config.yaml
num_hidden_layers: 9
hidden_size: 256
n_experts: 128
d_expert: 48
d_shared_expert: 0
normalize_top_k: false
balance_loss: 0.00632
tie_word_embeddings: false
optimizer: "muon_variant"
learning_rate: 0.0108
max_grad_norm: 1.0
batch_tokens: 32768
train_tokens: 308200000
Below are experts of layer 4 (counted from 0) of a mixture-of-experts language model. Rows are named router (the router's row for the expert), gate (a neuron's input weights, with its number), up (a neuron's input weights, with its number) and show model dimensions 128-191. Each number is 128 + 24 x the weight over its row's rms, rounded and kept within 0 to 255.
After each expert's rows: "gets" lists some tokens that make up at least twice as much of what it gets as of all text. This comes from a sample of Wikipedia text that the model never trained on. Tokens count by the router's weight.

# expert 61
router [124 196 135 113 155 160 101 149 181 138 118 158 117 145 119  97 164 136 148 104 122 125 136 160 116 130  99  92 168 146 139 158 103  98  83 121 111 155 143 132 129 159 113 159 113 164 124 167 124 102 152 137 127 142 111 153 172 142  94 157 149 135 153 149]
gate0 [131 117 143 123 119 113 150 111 104  91 112 127 158 140 126 149 165 111 144 154 116 112 101  94 178 108 121  72 152 115 153 107 143 138 123 105 122 143 120 119 153  87 128 141 121 128 127 108 144 114 131  97 151 126 109  91 155 120 110  95 127  87 166 123]
up0 [135 132 130 107 100 152 159 114 122 122 123 126 112 140 138 163 130  84 117 124 162 124 137  91 103 141 130 131 107  97 137 116 124 113  94  99 134 130 123 117 149 138  93 130 132 123 194 136 111 113 173 125 149 119  73 161 117 157 143 159 138 131 174 137]
gate1 [127 135 128 120 152 127 176 143 152 129  81 119 172 138 164 116 126 144  86 115 124 130 172 130 150 157  95 118 110 130  91 116 170  89 124 144 145 146 115 133 114 122 104 144 143 104  64 132 119 119 125 138 170 155 115 125 110 150 150  95 140  89 148 111]
up1 [136 146 116 143 122 137 139 103 130 132 143 133 112 110 109 110 168 107 112 123 133 133 100 103 127 143 135 114 148  93 178 132 102 124 107 116 121 116 136 118 115 139 101  99 110  60 155  82 150 123 133 137 137  98 100 118 145 149 170 118 139 141 167 105]
gate2 [ 89 102 120 130 155 107 125 105  94 178 170 109 129 148 141 125 162 108 101 121 109 141 162  74 141 119  65 101 159 111 137 161 126 135  93  96 117 163 135 168 124 125 180 113 116 115 135  86 117  98 117 119 140 126  92 105 159 135 152 136 161 145 166 162]
up2 [ 99  89 127 163 155 103 122 145 135 145 126 119  83 104 106 100 154 173 145 106 150 122 130 157 154 137 153 126 141 118 109 105 121 188 134 112 109 135 119 153 123 105 123 117 125  80 161  88 104 137 132 141 137 112 148 132 119 118 127 145 126 148  85 143]
gate3 [102 155  89 168 101 185  97  81 125 148 136 130 122 145  96 100 138 105  94 127  88 103 124 149 121 133 160 130 107 103 134 131  85 144  94 154 122 134 163 141 126 112 159 106 116 119 151 164 102 112 124 153 164 154 130 130  98 140 133 144  53 106 118  88]
up3 [124 150 136 123 165 121 126 136 111 117 145 112 149 111 123 116  84 128 112 140 135 122 105 152 139 177 138 108 116 168  84 132  87  90 177 166 123 110  68 160 114 130 170 112 127 156 105 155 106 114 169  74  81 119 150  93 127 119 144 141 108 137 117 111]
gate4 [110 191 119 152 138 133 143 119 137 128  93 122 133 114  91 107 163 131 142 114 170 102 146 119 102 114 147 134 144 131 158  93 157 155 152 146 154  65 137 113 148 101 125 115  93 149 103 126 149 112 151 128 132 109 142 181 137 132 151 160  98 113  92 130]
up4 [163 156 106 108 123 111 135 151 106 148 126 130 122 135 122 112 169 120 126  59 119 128  97 139 116 138 160 134 150 152 127 121  91 108 152 101  68 130  97 167 139 104 129 100 103 113 160 121 153 107 107 108  82 145 123 142 133 125 146 185 134 113 106 156]
gate5 [110 138 127 103 146  90 138 128 156 127  98  96 133 130 147 134 158 148 107 149  88 141  89 137 129 113 140  73 134  85 138 118  91 128  92 108 128 148 143 133 110 103  74 106 125 136  89 126  97 123  94 159 107 115  91 148  93 123 124 147 118 155 145 113]
up5 [ 74 143  95 133 101  99 103 114 133 153 102 126 109 132 123 114 166  78 130 128 114  75 122 131 100 127 159 111 140 148 137  85 135 119 132 102 162 169 131 116 136  64  75  84 134 162 105 118 128 122  85 130 132 168 184  98 119  57 141 140 153 154 134 119]
gate6 [105 172 123 164  84 109 146 137 111 152 130 112 121  95 134 125 174 120 136 125 108  77 146 143 150  90 181 163 119 112 160 182 103 118 114 121 148 133 131 125  71 108 123 154  83 157 126 155 137 107 151 111 131 130 100 144 129  88 121 117 125 128 130 126]
up6 [110 129  97 181 116 118 107 129 139 123 137 108 103  95 121 103  94 137  97 142 141 153 146 141 159 112 110 140 151 122 165 152 113 151 143 133 112 111 132 112 106 101 149 121 136 122 112 133 128 159 147 110 108  70 145  79 129 113 143 151 144 108 129 160]
gate7 [100 128 164 127  91 135 161 117 151 119 105  70 141 165 147 115 162 117 110 147 154  86 121 127 139 128 128 124 100 149 106 121 139 139 163 131 161 129 161 109 120 124 160 118 164 139 101  99  72 142 115 112 112 101 122  72 140 135  96 109  78 134 115 136]
up7 [102 118 103 104  92 106  92 148  82  98 138 146 138  98 145 140 100 135 105  89 159 127 108 118 122 113 129 136 108 131 154 145 155 146 134 120 116 138 123 167 134 145 151 151 106 144 130 125 136 147 133  70 120  93 171 129  90  98 128 125 115 148 126  81]
gets: " the", " The", "The", " \"", " this", " It"

# expert 60
router [146 112 148 148 117 108 135 100  95 104 100 135 162 139 100 120  83 142 115 107 148 132  82 129  54 132 140 161 117 119 158 144 128 101 135 126 158 187 149 121 143 115 114 133 145  91 138 120 181 108 119 104 120 103  96  93 123 126 133 140 139 147  95 130]
gate0 [163 143 128 130 148 136 106  70 124 123 138 137 130 133  97 136 171 117 124 154 127  71 137 100 126 150 176 125 158 137 127 134 135 152 117 126 144  90 125 154 158 148 136 109 163 126 133  92 139 138  96 156 147 131 110  89 135 136 123 137 135 148 120 142]
up0 [107 139 115 113 132  80 158 147 152 112 133  76 126 128 116 164 136 140 129 109  93  89 109 106 126  78 106 149  70 143 116 100 138 124 148 141 119 136 116 144 138 123 162 132 173 105 158 159 124 148 113  75 117 101 116 111 138  77 123 137 112 132 131  69]
gate1 [137 119 139 154 130 107 111 113 129 126 127 149 136 142 136 115 128 149 132 100 158 152  94 188 120  92 175 133 123  96  99 126 165 137  87 106 123 177  96 121  82 169 127 125 157  90 150 146 105 139 120 137 140 113 158 149 103 106 135  72 118 124 101 165]
up1 [163 126 103 118 100 120 124 135 116 133 145 170 117 129  97 110 133 134 127 121  98 114 120 141 142 155 138  96 143 173 118  73 103 188 113 142 105 127 149 119 135  91 102 128 111 119  99 152 123 157 149 131 137 156 145 144 150 134 155 154 135 163 108 168]
gate2 [142 162 152 137 137 118 160  97 102  98 151 100 122 137 143 111 143 158  84 177 144 155 141  96 153 142 150 142 135 128 184 128 145 106 146 123 117 145 102 175 125 144 166 157 168 134  82  96 124 155 136 136 110 104 108  71 118 124 135 123 149 118 119 115]
up2 [134 151 134 142  93 138 138  90  91 109 112 113 111 118 116 146 108 149 146 135 175 101 130 121 146 124 118 159 132 129 104 145 133 123 136 173 101 138 114 139 107  83 119 149 138 126 118 120 167 127 159 114 113 151  83 135 125 173 117 157 108 123  94 110]
gate3 [150 109 115 109 154 144  56 147 129 118 108 160 146 202 140 170 130 121 101 115  80 176 126  70 103 104 136 143 144 117 123 104 130 168 131  98 158 169 143 149 119 131 123 102 133 140  90 120 126 135 151 135 138 145 124 123 159 104 118 142 132 126 106 114]
up3 [102 122 133 104 128 114 118 124 148 139 140 141 111 143 124 124 146 135 149 111 121 107 130 121 100 142 131 117 113 149 143  83 115 141 146 137 120 157 172 189 175 163  99 113  71 105 165 118 114 140 120 174 139 151 155 159 101 120 131 105 115  97 124 123]
gate4 [120 136 103 116 144 143 116 114 113 124 161 164 156 117  97 112 124 118 181 131 146 141 141 107 121 153  87 123  71 163 115 117 193 149 134 114  79 126 151 110 126 164 114 135 137 136 144 106 109 122  70  83 117 131  83 135 112 118  95  95 144 127 149 169]
up4 [124  82 113 119 117 119 103 126 193 122 158 101 135 109 134 131 170 129 120 120 123 157 170 163 147  89 112  82  83 147  87 116 173 115 204 104 136 144 149 106 120 127 145 121 149 162 170 127 125 145 133 161 142 160 146  99 109 116 175 160  82 127 124 163]
gate5 [116 110 123 112 106 130 140 146 138 177 112 127 107 136 141 117 118 128 134 132 109 161 140 172 155 141 125 136 137 165 109 136 177 137 168 131  96 107  80  83  97 125 125 135 130 111 111 126 121 128 150 140 146  70 155 137 136  97 116 119 147 142  93 102]
up5 [ 90 151 126  99 139 133 157 157 152 177 119 117  95 148 145 102  95 129 150 179 116 142 130 113 140 110 102 101 108 153  75 158 129 148 113 128 146 127 139  86 154 112 129 101 110 120  90  84 131 123 133 110 129  91 148 123 143  81 138 120 116 115 128 145]
gate6 [174 136  80 158 117 140 131 120 132  81 128 137 153 107 128 150  83 147 132  83 152 137 141 139 130 150 113 127 142  79 164 137 137 108 105 119  94 122  81 131 101 156 121 146 149 140 147  87  86 104 131 127 115 155 100 131 109 150 106 110 101 139  80 113]
up6 [130 125 122 169 161 129 134  99 105 111  87 140 125 145  86 154 148 169 142  88 147 112 121 122 160 124 129 145 129  84 150 118 173 109 123 139 137 100 119 157  80 159 162 102 132 139 105 124  97 174 136 169 165 117 116 109 117 132 144 141 120 145 141 139]
gate7 [ 96 171 118 121  92  99 122 119 138 139 125 161 139  60 133 114  80 139 110  97 121 132 122 100 135 100 129 154 107 187 139 134 128 117 149 120 120 121 126 102 100 111 118 147 119 101 104 118 152 142 109 128 131 121 134  83 157  83 150  80 140 135 163 122]
up7 [102 100 103 182  85 154 103 159 111 107 130 139 119  97 112 131  89 123 138 150 131  80 145 130 118 141 117 124 186 115 123 130  89 138 144 114 147 112 133 105 128 112 100 167 161 144  84  94 142 142 149 127  92 126 119 127 103 148 135 111 124 136  78 124]
gets: "in", "on", "at", "an", "i", "ac"

# expert 76
router [136 135 119 110 137  93 136 111 132 159 123 149 108 179 123 154 102 121 156 110  97 128 129 145 160 158 112 119 101 151 112 106  77  90  84 110 145 126 100 107 133 111 169 144 105  51 120 128 109 132 128 164 107 120 143 165 133 134 164 100 155 147 144 150]
gate0 [121 145  62 176 119 109 152  92 141 145 157 109 155 132  99 126 158  92 127  94 137 130 121 130 154 110 144 112 121 104 143 114  86 103 145 154 122 124  80 132  98 123 109 138 105 102  92  89 127 145  96 131  97 150 108 117 123 105 107 116 110 129 121 151]
up0 [ 92 123 134  99 132 114 159 148 143 124 123  95 179 124 157 165 126 103 125  94 121 134  86 123  98 119 144 130 107  87 136 127 116 128 169 132 180 113 128 135 122 156  96 146 141 117 116 152  97 122 139 116 121 155 151 142 102 102  93 127 105 125 130 132]
gate1 [136 153  96 113 124 150 121 138 164  89 158 116  77 103 103 114 167 109 176  99 177 118  90 184  69 129 126 121 151 120 108 124 103 171 119 129 124 127 155 140 147 111 143 128 127 121 134  94 161 140 108 128 140 116 118 140 173 134 148 164 159 157 178 138]
up1 [139 139 168 157 110 121 159  84 117 115 121 114 184 155 158 152 151 148 124 151 130  91 141 107 149 169 100 123 134 158 112 123 119 136 111 105 112  94  74 157 154  90 132 118 162 143 118 160 117 142 106 167 131 113 140 136 158 158 133 137 148 105 135 160]
gate2 [103 113 113 153 121 155 109 129 168 122 115  93  96  92  92 119 135 160 145 131 132 156 130  89  99 154 124 109 118 153  99 128 131 138 111 114 122 108 149 114 123 152 154 125  98 144 122 143 105 109 108 142 103 137 124 111 183 102 108 119  87 124 135 142]
up2 [ 83 111  94 127  86 150  85 120  89 105 164 117 176 155 140 134 134 113 108 108 162 145 113 119 104  99 139 135 119 103 114 146 154 121  95 160 106 115  94 122 137 118 127 153 105 142 138 116 166 134 109 114 165 148 187 109 145 137 117 119 154 123 170 146]
gate3 [144 124 113 109 128 129 134 139 123 132 128 141 149 113 143 175 108 122 108  71  77 116 102 147 120 135 129  89 102 106 145 117 106 150  89  94 107  62 104 165 164 152 103 140 153 151 145 138 132 117 113 168 119 101 142 117 150 135 112 121 122 108 102 130]
up3 [109 142 116  89 143 172 168 145 122 136 153 113 129 145 112 108 143 138 145 131 127 131 111 124 139 148  98 158 142 132 122 115 157 135 126 108 103 157 112 136 127 151 120 179  93 144 106 153 138 102 128 129 135 130  86 162 129 104  99 161 140 112 128 124]
gate4 [174 103 132 108 163 169 126 143 163  70  76 127  91  98 164 164 121 132 156  91 150 146 142 114 151 115 118 123 127 131 113 134 142 130  99 158 119 118  77 115 137 136 110 160 146 149 175 104  88 132 120 185 154  69 131 146 126 143  97 115 136 123 135 141]
up4 [152 101 106 122 155 116 133 111 136  73 160 142  94  92 152 141 127 162  80 105 165 131  91 140 145 139  69 124 127 133 106 105  65 106 128 129 132 121  73 109 154 131 148 135 173  96  76 148 138  99 105 126  93 114 106 137 126 112 125 101 122 135 150 142]
gate5 [ 98 147 110 112 114 140 162 103 133 106 167 144  95  77 125 134 137  93 150 121 101 116  90 137 149 138 117 127  99 117 122 153 119 103 132 150 109  89 141 134 144 111 149 128  81 116 158 100  93 121 142 101 166 196 114  98 112 102 168 100  94 109  98 155]
up5 [118 138 111 148  94 118 148 116 106  69 143 168 152 141 112 157 152 108 133 120  93 111 101 142 116 117 130 120  96 138 124 161 111 127 163  84  99  96 119 157 124 155 132 126 157  84 170 100 122 132 131 180 137 124 155 143  95 134 143  80 159 133 130 142]
gate6 [171 118 134 143 177 141  89 107  93 166  91  98 108 101 115 134 141 100 138 128 152 178 130 132 114 135 118 160 138 136 111 115 149  93 119 124 143 136 140 119 111  90 114 143 130 144  81 126 131 148  97 100  62 155 118 138 117 126 127 144 134 145 105 121]
up6 [111 127 145 104 101 107 108 117  82 170 138 132 160 138 130 121 102 171 167 100 132 109  59 126 165 130 177 146 143 134 128 112 149 128 134 142 120 107 100  99 103 101 127 103 119 137 133 133 107 166 161 141 122 138  99 119 126 115  55  82 118 130 139 123]
gate7 [161 148 134 114 165 131  85 118 122 161 113 125  92 117 135 117  74 149 107 155 138 139 148 143 161 169 157 107 129 112 153 132 118 128 149 144 153 131 160 152 114 128 134 127 142 140 108 164 107 122 134 160 131 114 129 137 132 139  78 143 114 139 177  70]
up7 [122 163 133 109 176 148  71 136 126 170 101 124 143 166 101 115  77 120 133 120 139 128 134 141 102 140 160  91 100 108 141 157 101 121 169 132 140 142 184 132 110 143 107 141 118 133 109 137 126 124 127 147 149 129 170 128 161 125 123 120 150 137  80  93]
gets: " a", " first", " an", " the", "th", " A"

# expert 89
router [101 115 142 116 134 110  95 143 155  94 139 135 178 142 142  92 123 118  99 124 102  94 143 147 114 155 110  80 186 128 116 148 124 109  75 160 107 120 117 136 140 118  79 132 183 160 160 160 118  93 160 144 135  99 156 134 161 126 116 169  98  91  86 117]
gate0 [135 104 121 102 132 183 167 127  89 125 129 105 124 119 116 128 170 146 127 142 116 137  78 148  94 155 102 118 147  93  84 102 126 116 148  82 126 138 163 109 112 147 147 147 172  86 122 145 112 106 102 148 172 107 160 127 135 119  88 104 129 138 144 115]
up0 [136 125  93 155 158 139 162  95 109 144 159 136 116 133 114  95 139 101 135 145 103 119 148 110 117 126 123 113 123 134 145 127 133 147 155 138 110 148 109  76  99  90 132 133 114 120 119 133 150 101 118  83 172 140 117 112 119 115 157 124  92 183 110 109]
gate1 [ 98 132 121 153 126 117 127 153 129 121 131 122 104 102 115 142 125  57 155 141 152  96  94 106 113 133 126 169 155 163 131 116 117  93  96  97 141 150  98 147 124 135 114 139 155 163  92 145 123 106 111 168 102 109 148 135 140 113  79 109 147 160 109 133]
up1 [160 145 126 123 106 166 165 121 161 112 115 135  88 117 112 135 101 129 135 160  99 171 155 138 142  88 132 107 163 137 155 122 159 114 101 147 125  93 111 155 135 113 109 129 149  95 146 109 171 120 152 118  90 107 119 164 132 106 129 140 125 134 103 101]
gate2 [133 139 137 150 141 133 114 192 125  85 131 141 153 111 125 170 141 120 187 169 132 145 172 132  85 112 112 118 158 157 145  90 131 142 138 132 126  85 160 144 145 141 106 142 150 104 111 149 146 129 178 103 115  33 141 120  92 109  89 121 156  89  96 153]
up2 [141 172 138 138 120 153 103 116  96 148 119 144  87  92 135 140 129 130 161 144 144 144 126 170 134  63 138 143 144  85 168 102 109 141 115 135 144 133 135 114 106 148 128 185 130 109 146 167 142 125 129 107 111 125 136 148  85 166  80 116 153  97 114 191]
gate3 [154 131 122 128 104 218 154 107 129 140 105 107 145 158 145 162 147 133 131 126  96 137 142  83 154 127 145 157 175  97 123 141 152 105 131 109 122 158 125 149 176 154 136 154 147 135 136 155 123 117  61 100 133 108 133 114 154 105  88 123 119 145 139 158]
up3 [177 123 113  78  58 156 149 171  87  98 119 133  85 154 174 124 153 112 165 149 123 127  96 136 117 154  98  99 159  81 138 157 135 122  89 152 128  80 105 121 149 134 117 163 185 131 140 158 143  89 145 119 142 154 124 132 117 137 125 157 138 154 139 168]
gate4 [108 133 138  89  99 137 115 130 151  94 150 134 145 168 135 132  80 147 102 117 105  77 135 120 157 154 135 113  92 121 127 114 104  98 118 183 123 160 161 132 140  96  96 125  92 146 143 121 114 128 138 149 122 109 135 135  98  92 131 107 105 109 128 114]
up4 [102 123 147 157 181 130 104 135 146 153 138 144 125 185 123 111 135  79 137 124 137 172 185 150  93 142 111 137 115 105 130 121 118 150 113 154 154 100  84 156 162 132 116 121 163 122 107 133 159 164 142 128 159 139 117 142 121 122 108 113 114 159 150 141]
gate5 [130 153 137 119 145 171 110 109 114 117 124 138 185 110 136 123 144 110 132 117 106 171 106 117 133 112 134 139 136 134 136  94 106 136 140 145 148  83 127 105 124 144  92 107  76 131 132 130 138 140 162 147 133 133 126 160  84 148 174 141 120 106 124 123]
up5 [106 158 121 129  82 102 121 100 180 156 153 143 117 125  82 105 127 134 127 136 130  86  91 158 140 138 112 133 130 134 133 124 126  87 166 118 154 117 116 127 118 122 161 114  97 118 133 121 114 122 194 110 153 110 112  78 123 141 155 131 122  74 144 154]
gate6 [112 113 138 157 121 141  95 108 138 136 129 156 103 167 183 135 203 127 115 121 132 110 113 121 119 143 120 127 152 119  97 195 126 103 101 137 142 161 127 108 118  94 127  92 124 162 128 137 158 151 119 129 170 121 133 145 130 116 134 113 123 148 160 124]
up6 [135  93 168 123 138 144 145 148 149 101 144 102 126 114 116 144 114 116 129 153 118 164 142 117 132 131  76 138 114 156 146  83 154 114 110 158 131 119  96 150 163 180 112 151 100 170 161  97 131 127 138 159 123  97 132 140 124  57 152 137 127 122 123 116]
gate7 [102 168 100 107 145  90  90 129 105 113 128 125 123 142 102 144 118 148 122 106 151 156 111 135 130 157 146 103  93 102 111  90  87 133 131 139 106 163 154 141 101 144 111 174 126 122 111 170 120 108 137  79 102 108 170 139 137 152 124 138 136 139 102 125]
up7 [125 152 125 118 175  95 114 124 132  93 127 157 140 125 105 130 123 121 118 106 126 125 112 138 133 120  98  97 133 133 125 118 128 122 128 138 113 136 111 116 131 138 151  77 157 122 163  75 123 160 115 113 118 170  80 122 150 125 145 118 143 126 100 128]
gets: " the", " The", " a", "s", " his", "The"

# expert 120
router [163 120 110 137 108 121 175 104 117 119 149 155 145  99 153 110 109 126 143 121 131 164 119 104 110 138 154 148 132 135  92 108 144 108 115 159 153  93 119 117 131  97 186 125 119  73 122  99 120 136  82 103 109 105 124  96 125  97 117 123 142 136 112 153]
gate0 [ 96 125  97 189 113 167 106 140 121 129 118 104  96 177 115 140 136  82 117 122 150 179 130 145 142 105 100 135 139 122 165 119 133  99 147  82 121 123 151 157 112  92 148 123 154 109 103 137  81 130  95 106 135 130 132 121 139 110 117 130 102 158  94 130]
up0 [127 147 106 137 129  99 101 116 160 122 144 110 120 129  84 141  80 134 148 153 117 121 118 140 195 136 108 106 139 136 130  96 170 127  97 120 166 125 159 114 117 167 139 129 142 188 141 119 140  89 120 128 142 113  59 103 122 156 146 154 187 140 129 136]
gate1 [115 119 107 131 134 121  90 128  75  89 112 165 117 108 123 134 144  98 101 127 143 125 157 140 127 134 126 147 109 142 151 108 118 147 196 116 110 119 123 114 162 118 150 136  95 112 123 125 118 104 121 106 115 113 106  87 137 122 188  94  88  74 171 121]
up1 [ 99  75 111 136  96 123 121 118 119 149 143 123 140 136 120  97 108 150 137 139 116 117 120  87 129 138 125 192 105 103 140 157  95 119 128 111 151 146 127 110 138 108  84 123 103 100  93 115 136 120  75 133 107 104 125 127 139 143 150  94  94 142 105 123]
gate2 [151 132 124 120  60 153 101 158 139 150 144 119 126 104 105  90 142  90 156 122 132  88 115  92 113 141 115 103 145 142 126 118 131 128 124 143 130 128 119 159 141 139 110  93 114 114 126  91 141 146 162  98 141 111  95 161 159 108 146 100 114 132 169  98]
up2 [114 129  96 112 130 172  95 127 150 120  71 103 140 125 155 113 121 150 152 122 114  86 137 112 137 144 102 167  96 134  95 112 122 137 121 105 153 110 120 106 161 134 106 158 203 114 137 117 123  99 125 110 150 148 127 111 133 121 110  91 135 159 151 135]
gate3 [151 140  90 103 156 136 137 156  99 162 114 118  93  88 125 129 173 145 122 152 105 168 123 136 148 107 124 102  99 156 168 114 119 110 154 125 123 106 120 101 134 104 118  86 137 119  94 123 164 107 109 119 169 141  95 123  94 144 140  94 119 150 136 154]
up3 [164  80  84 121 145 134 142 155 111 153 103 135 143 124 108 112 126 174 175  93 156 198 148 136 125 115 101 118 116  89 153 133 146 195 169 154 116 125 167 111 139  97 117 102 118 122  99 144 111  97 110 138 118 123 134 134 111 141 122 120 160 141 104 108]
gate4 [120 110 123 129 101 174 184 139 197 124 114 113 111  93 118 175 157 111 143 117 142 141  90 115 104 135 127 118 171 121 117 136 104 123 123 149 129 175 150 123 109 139 107 150 105 148 104 135 139 185 104  95  84 113 105 115 147 133 162 119 135 132 140 143]
up4 [100 147 179 149 134 157 115 115 172 140 177 119 130 142 141 146 107 157 146 131 123 100 124 129 150 118 137 105 101 146 106 150 162 117 150 105  59 149 141 149 161 147 133  99 118 140 103 111 121 126 118 131 128 126  83 129  89 112 117  93 145 133 116 124]
gate5 [120 146  89 117 140 107 116 142 107 149  70 114 132 112 147 103 148 152 100 122  80 106 154 126 116 104 147  99 118 151 127 122 130 113 107 137 127 138 114 140 137 154 113 184 143 107 138 154 139 121 104 121 159 123 152 139 131 101  59 111 113 127 110  85]
up5 [179 105 145 116 126 124 114 124  95  92 165  95 104 148 138 145 133 154 121 143 178 150 103 118 136 155 115  92 158  94 114 157 114 125 108  87 134  95 133  93 118 140 134 170  95 155 145 148 109 108 114 124 159 160 133 161 136 141 134 133 156 159 118 101]
gate6 [110 145 186 128 121 127 121 150 122 107 167 140 107 132 151 132 174 145 130 161  97 139 105 121 108 152 129 137 146 134 161 118 139 163 135 152 118  98 114  52 104  58 151  68 156 158 136  80 136 130 129 116 140 141 140 141 135  99 107  86 156 170 145 112]
up6 [181  96 104 102 117  82 135 164 137  94 115 150  64 153 137 169 121 114 150 102 106 154 134  96 115 114 142 110 165 154 132  84 124 148 135 128 106 143 127  91 155  99  87 118 134 156 130 105 109 128 118 112  86 120 129 112 129  75 132 121 111 100 160 140]
gate7 [117 120 125 107 135 125 138 157 101 166 185 139 124  96  98 135 130 134 114 147 128 120 113 136 103 112 147 124 145  80 145 124 163 120 107 124 115 122 102 128 143 166  76 150 114 147  93  71 136 183 126 151  97  81 108 120 104 121 106 169  90 105 140 126]
up7 [154 154 100 153 107 191 159 129 169 170 183 114 108 126 110 122 149 147 108 134 129 113 105 125 145 137 140  85 145 144 120 141 134 122 126 124 137 132 152 145 156 113 129 108 114 140 135 141  75 183 106 114 101 123 130 131 132 139 116 173 141 139 138 136]
gets: " a", " an", " over", " for", " one", " with"

# expert 97
router [148 144 138 120 137 139 134 160 129 135 149 119 137  60 120  60  89  86 138  97 139 192  95 166 142 157 141  84 146 118 124 142  82 117 119 146 128 132 156  83 164 126 122 128 126 109 115 137 125 116 113 100 131  94 155 161 121 130 106 139 135 163 160 126]
gate0 [123 127 131 115 200 118 132 129 116  84 119 110 112  99 127 127 113 124 113  92 150 123 118 128 140 118 121  57 106 166 146 105 120 136 132 108 218 104 164 150 166 124 136  92 120 115 124 114 130 171 131 146  85 141 173 163 130  92 125  70 138 124 133 113]
up0 [147 149 122 143 132 114  77  98 132 171 129 124 113 103 129 133 129 121 166 115 108 133  93 153 132 130 142 126 118 142 121 127 122 140 135 145 152 148 134 123 122  91  96 129 128 109 141 124 151 145 129 108 109 108  89 106 189 136 151 109 139 104 156 113]
gate1 [163 129 136 125  91  98 149 117  93 101 155 137 113  76 152 144  81 164 114 108 116 131 107  81 140 122 149 110  95 110 166 149 118 127 124 149 125 146 136 117 109 139 111 138 126 168 100 151 111 164 139 119 121 112  94 162 149  86 108  87 118 101 116 178]
up1 [110  92 177 128  84 102 134 159 146 131 159 137 115 133 161  68 120 127 106 165 141 135  77 123 152 114 147  99 133 102 122 173 139 128 131 120 127 115 134  92 157 156 123  99 127 116  81 120 127 165 106 131 143 119 113 205  79  98 113  78 127 117 128 141]
gate2 [142 152 100 131 147 123 143 111 138 156 129 132  87 143 153 124 180  88 106 135 138 150 107 142 102 181 114  97 138 125 106 156 111 157 113 112  85  85 136 128 185 106 113  93 130 151 143 113 113 134 106 132 148 116 157 121 157 117 108 130 120 123 105 118]
up2 [145 121 156 132 140 112 131 105 138 114 147  85 177 124 183  99 142 137 102 113 153 158 134 153  78 130 139 162 127 162 114 143 110 173 141 122 128 101 141 145 139 132 112 121 107  85 131 155 131 119 135  67 163 119 151 157 140 100  91 116 115 135 120  84]
gate3 [123 168 117 145 118 124  97 107 119 151 121 147 128  94 114 139 143 116 130  91  79 142 118 100 130 145 133 114 137 119 114 148 132  88 149 140 138 135 147 147 144 102 125 156 108 113 108 143 113 101 104 111  98 125 164 121 135 118  98 143 127 118 110 131]
up3 [163 122 150 136 101 166 174 135 128 152 107 128 118  94 166  74 114 150 137 133 109 147 117 107 124 118 143 110 121 153 154 125 153 120 109 112 130 136 147 136 109  94 135 111  99 134  92 110 116 137 138 150  93 161 105 140 131 136 117 101 101 104 148 141]
gate4 [156 153 115 138 112 142 215 117 158  77 144 133 164 118 140 131 125 155 130 158 182 135 133 108 131 109  72 107 139  87 106 129 153 142 115 124 111 104 101 187 148 136 105 132 151 124 125 113 121 129 129 172 151 109 141 158  84  77 133  85 128 149 124 130]
up4 [138 109 138 156 134 108 160 180 147 128  95 174 121 149 155 129 136 118 136 181  96 164 118 172 112 151 158 132 105  79 169 126 129 175 144 162 156 133 137 136 120 171  92 142 148 126 154 131 116 181 115 145 114  90 114 151 142 100 122 139 140 152 118 102]
gate5 [149 159 141 124 140  93 172 148 128 135 159 115 138 123 124 109 126 148 137 102 165 109 182 120 156 147  98 117 111 104 151 125 128 125  89 153 109  85 133 158 148  92 142 129 122 146 112 134 144 142 139 133 184  93 129 147 160 107 162  98 143 123 139 177]
up5 [126 110 128 118 121 151  93 125 125 161 122  86 101 160 141 131  95 122 127  98 118 103 157 122 135 113 121 119 119 109 111 111 124 184 119 141 141 127 112 156  97 103 131 104 159 183 119 135 141 117 162 144 132  85 136 154 152 126 112 143 142 107 138  86]
gate6 [132 156  52 164 164 176 146 100 159 153 126 108 145 123 116 129  90 129  99 167 134 139 107 107  98 119 134 118 117 136  99 143 189  73 143 145 146 103 129 114 120 174 135 160 140 150 138 140 152 125 147 151 111 161 137 158 113 161 137 111  99 152 136  79]
up6 [132 164 126 134 112 127 121 123 116 132 147 141 106 111 127 127 141 124 160 111 102 136 143 146 158 108 126 108 161 150 158 122 148 123 139 116 154  95 125 139 131  64 122 150 125 148 133 108 134 169 102  99 102 175  87 102 126 155 126 154 159 112  94 111]
gate7 [121 161 113 146 116  99  83 140 105 133 138 130 155 124 142  88 120 137 104 153 164 132 138 125 140 166 143 124 175 165 107 152 119 115 166 135 144 134 152 116 104 123 143 139 122 139 168 150 144 137 187 164 138 103 121 135 123 148 151  96  93 120  96 119]
up7 [117 159 134 124 142 129 170 125 117 115 146 162  99 133 150 159 155 132 123 142 157 150 132 142 143  86 121 111 125 129 140 139 115 144 111 149 142 114 115 112 145 130 161 144 130 112 142 157 148 149 102 103 109  90 101 145 159 136 146 143 117 128 179 143]
gets: " a", " the", " an", " his", " A", " her"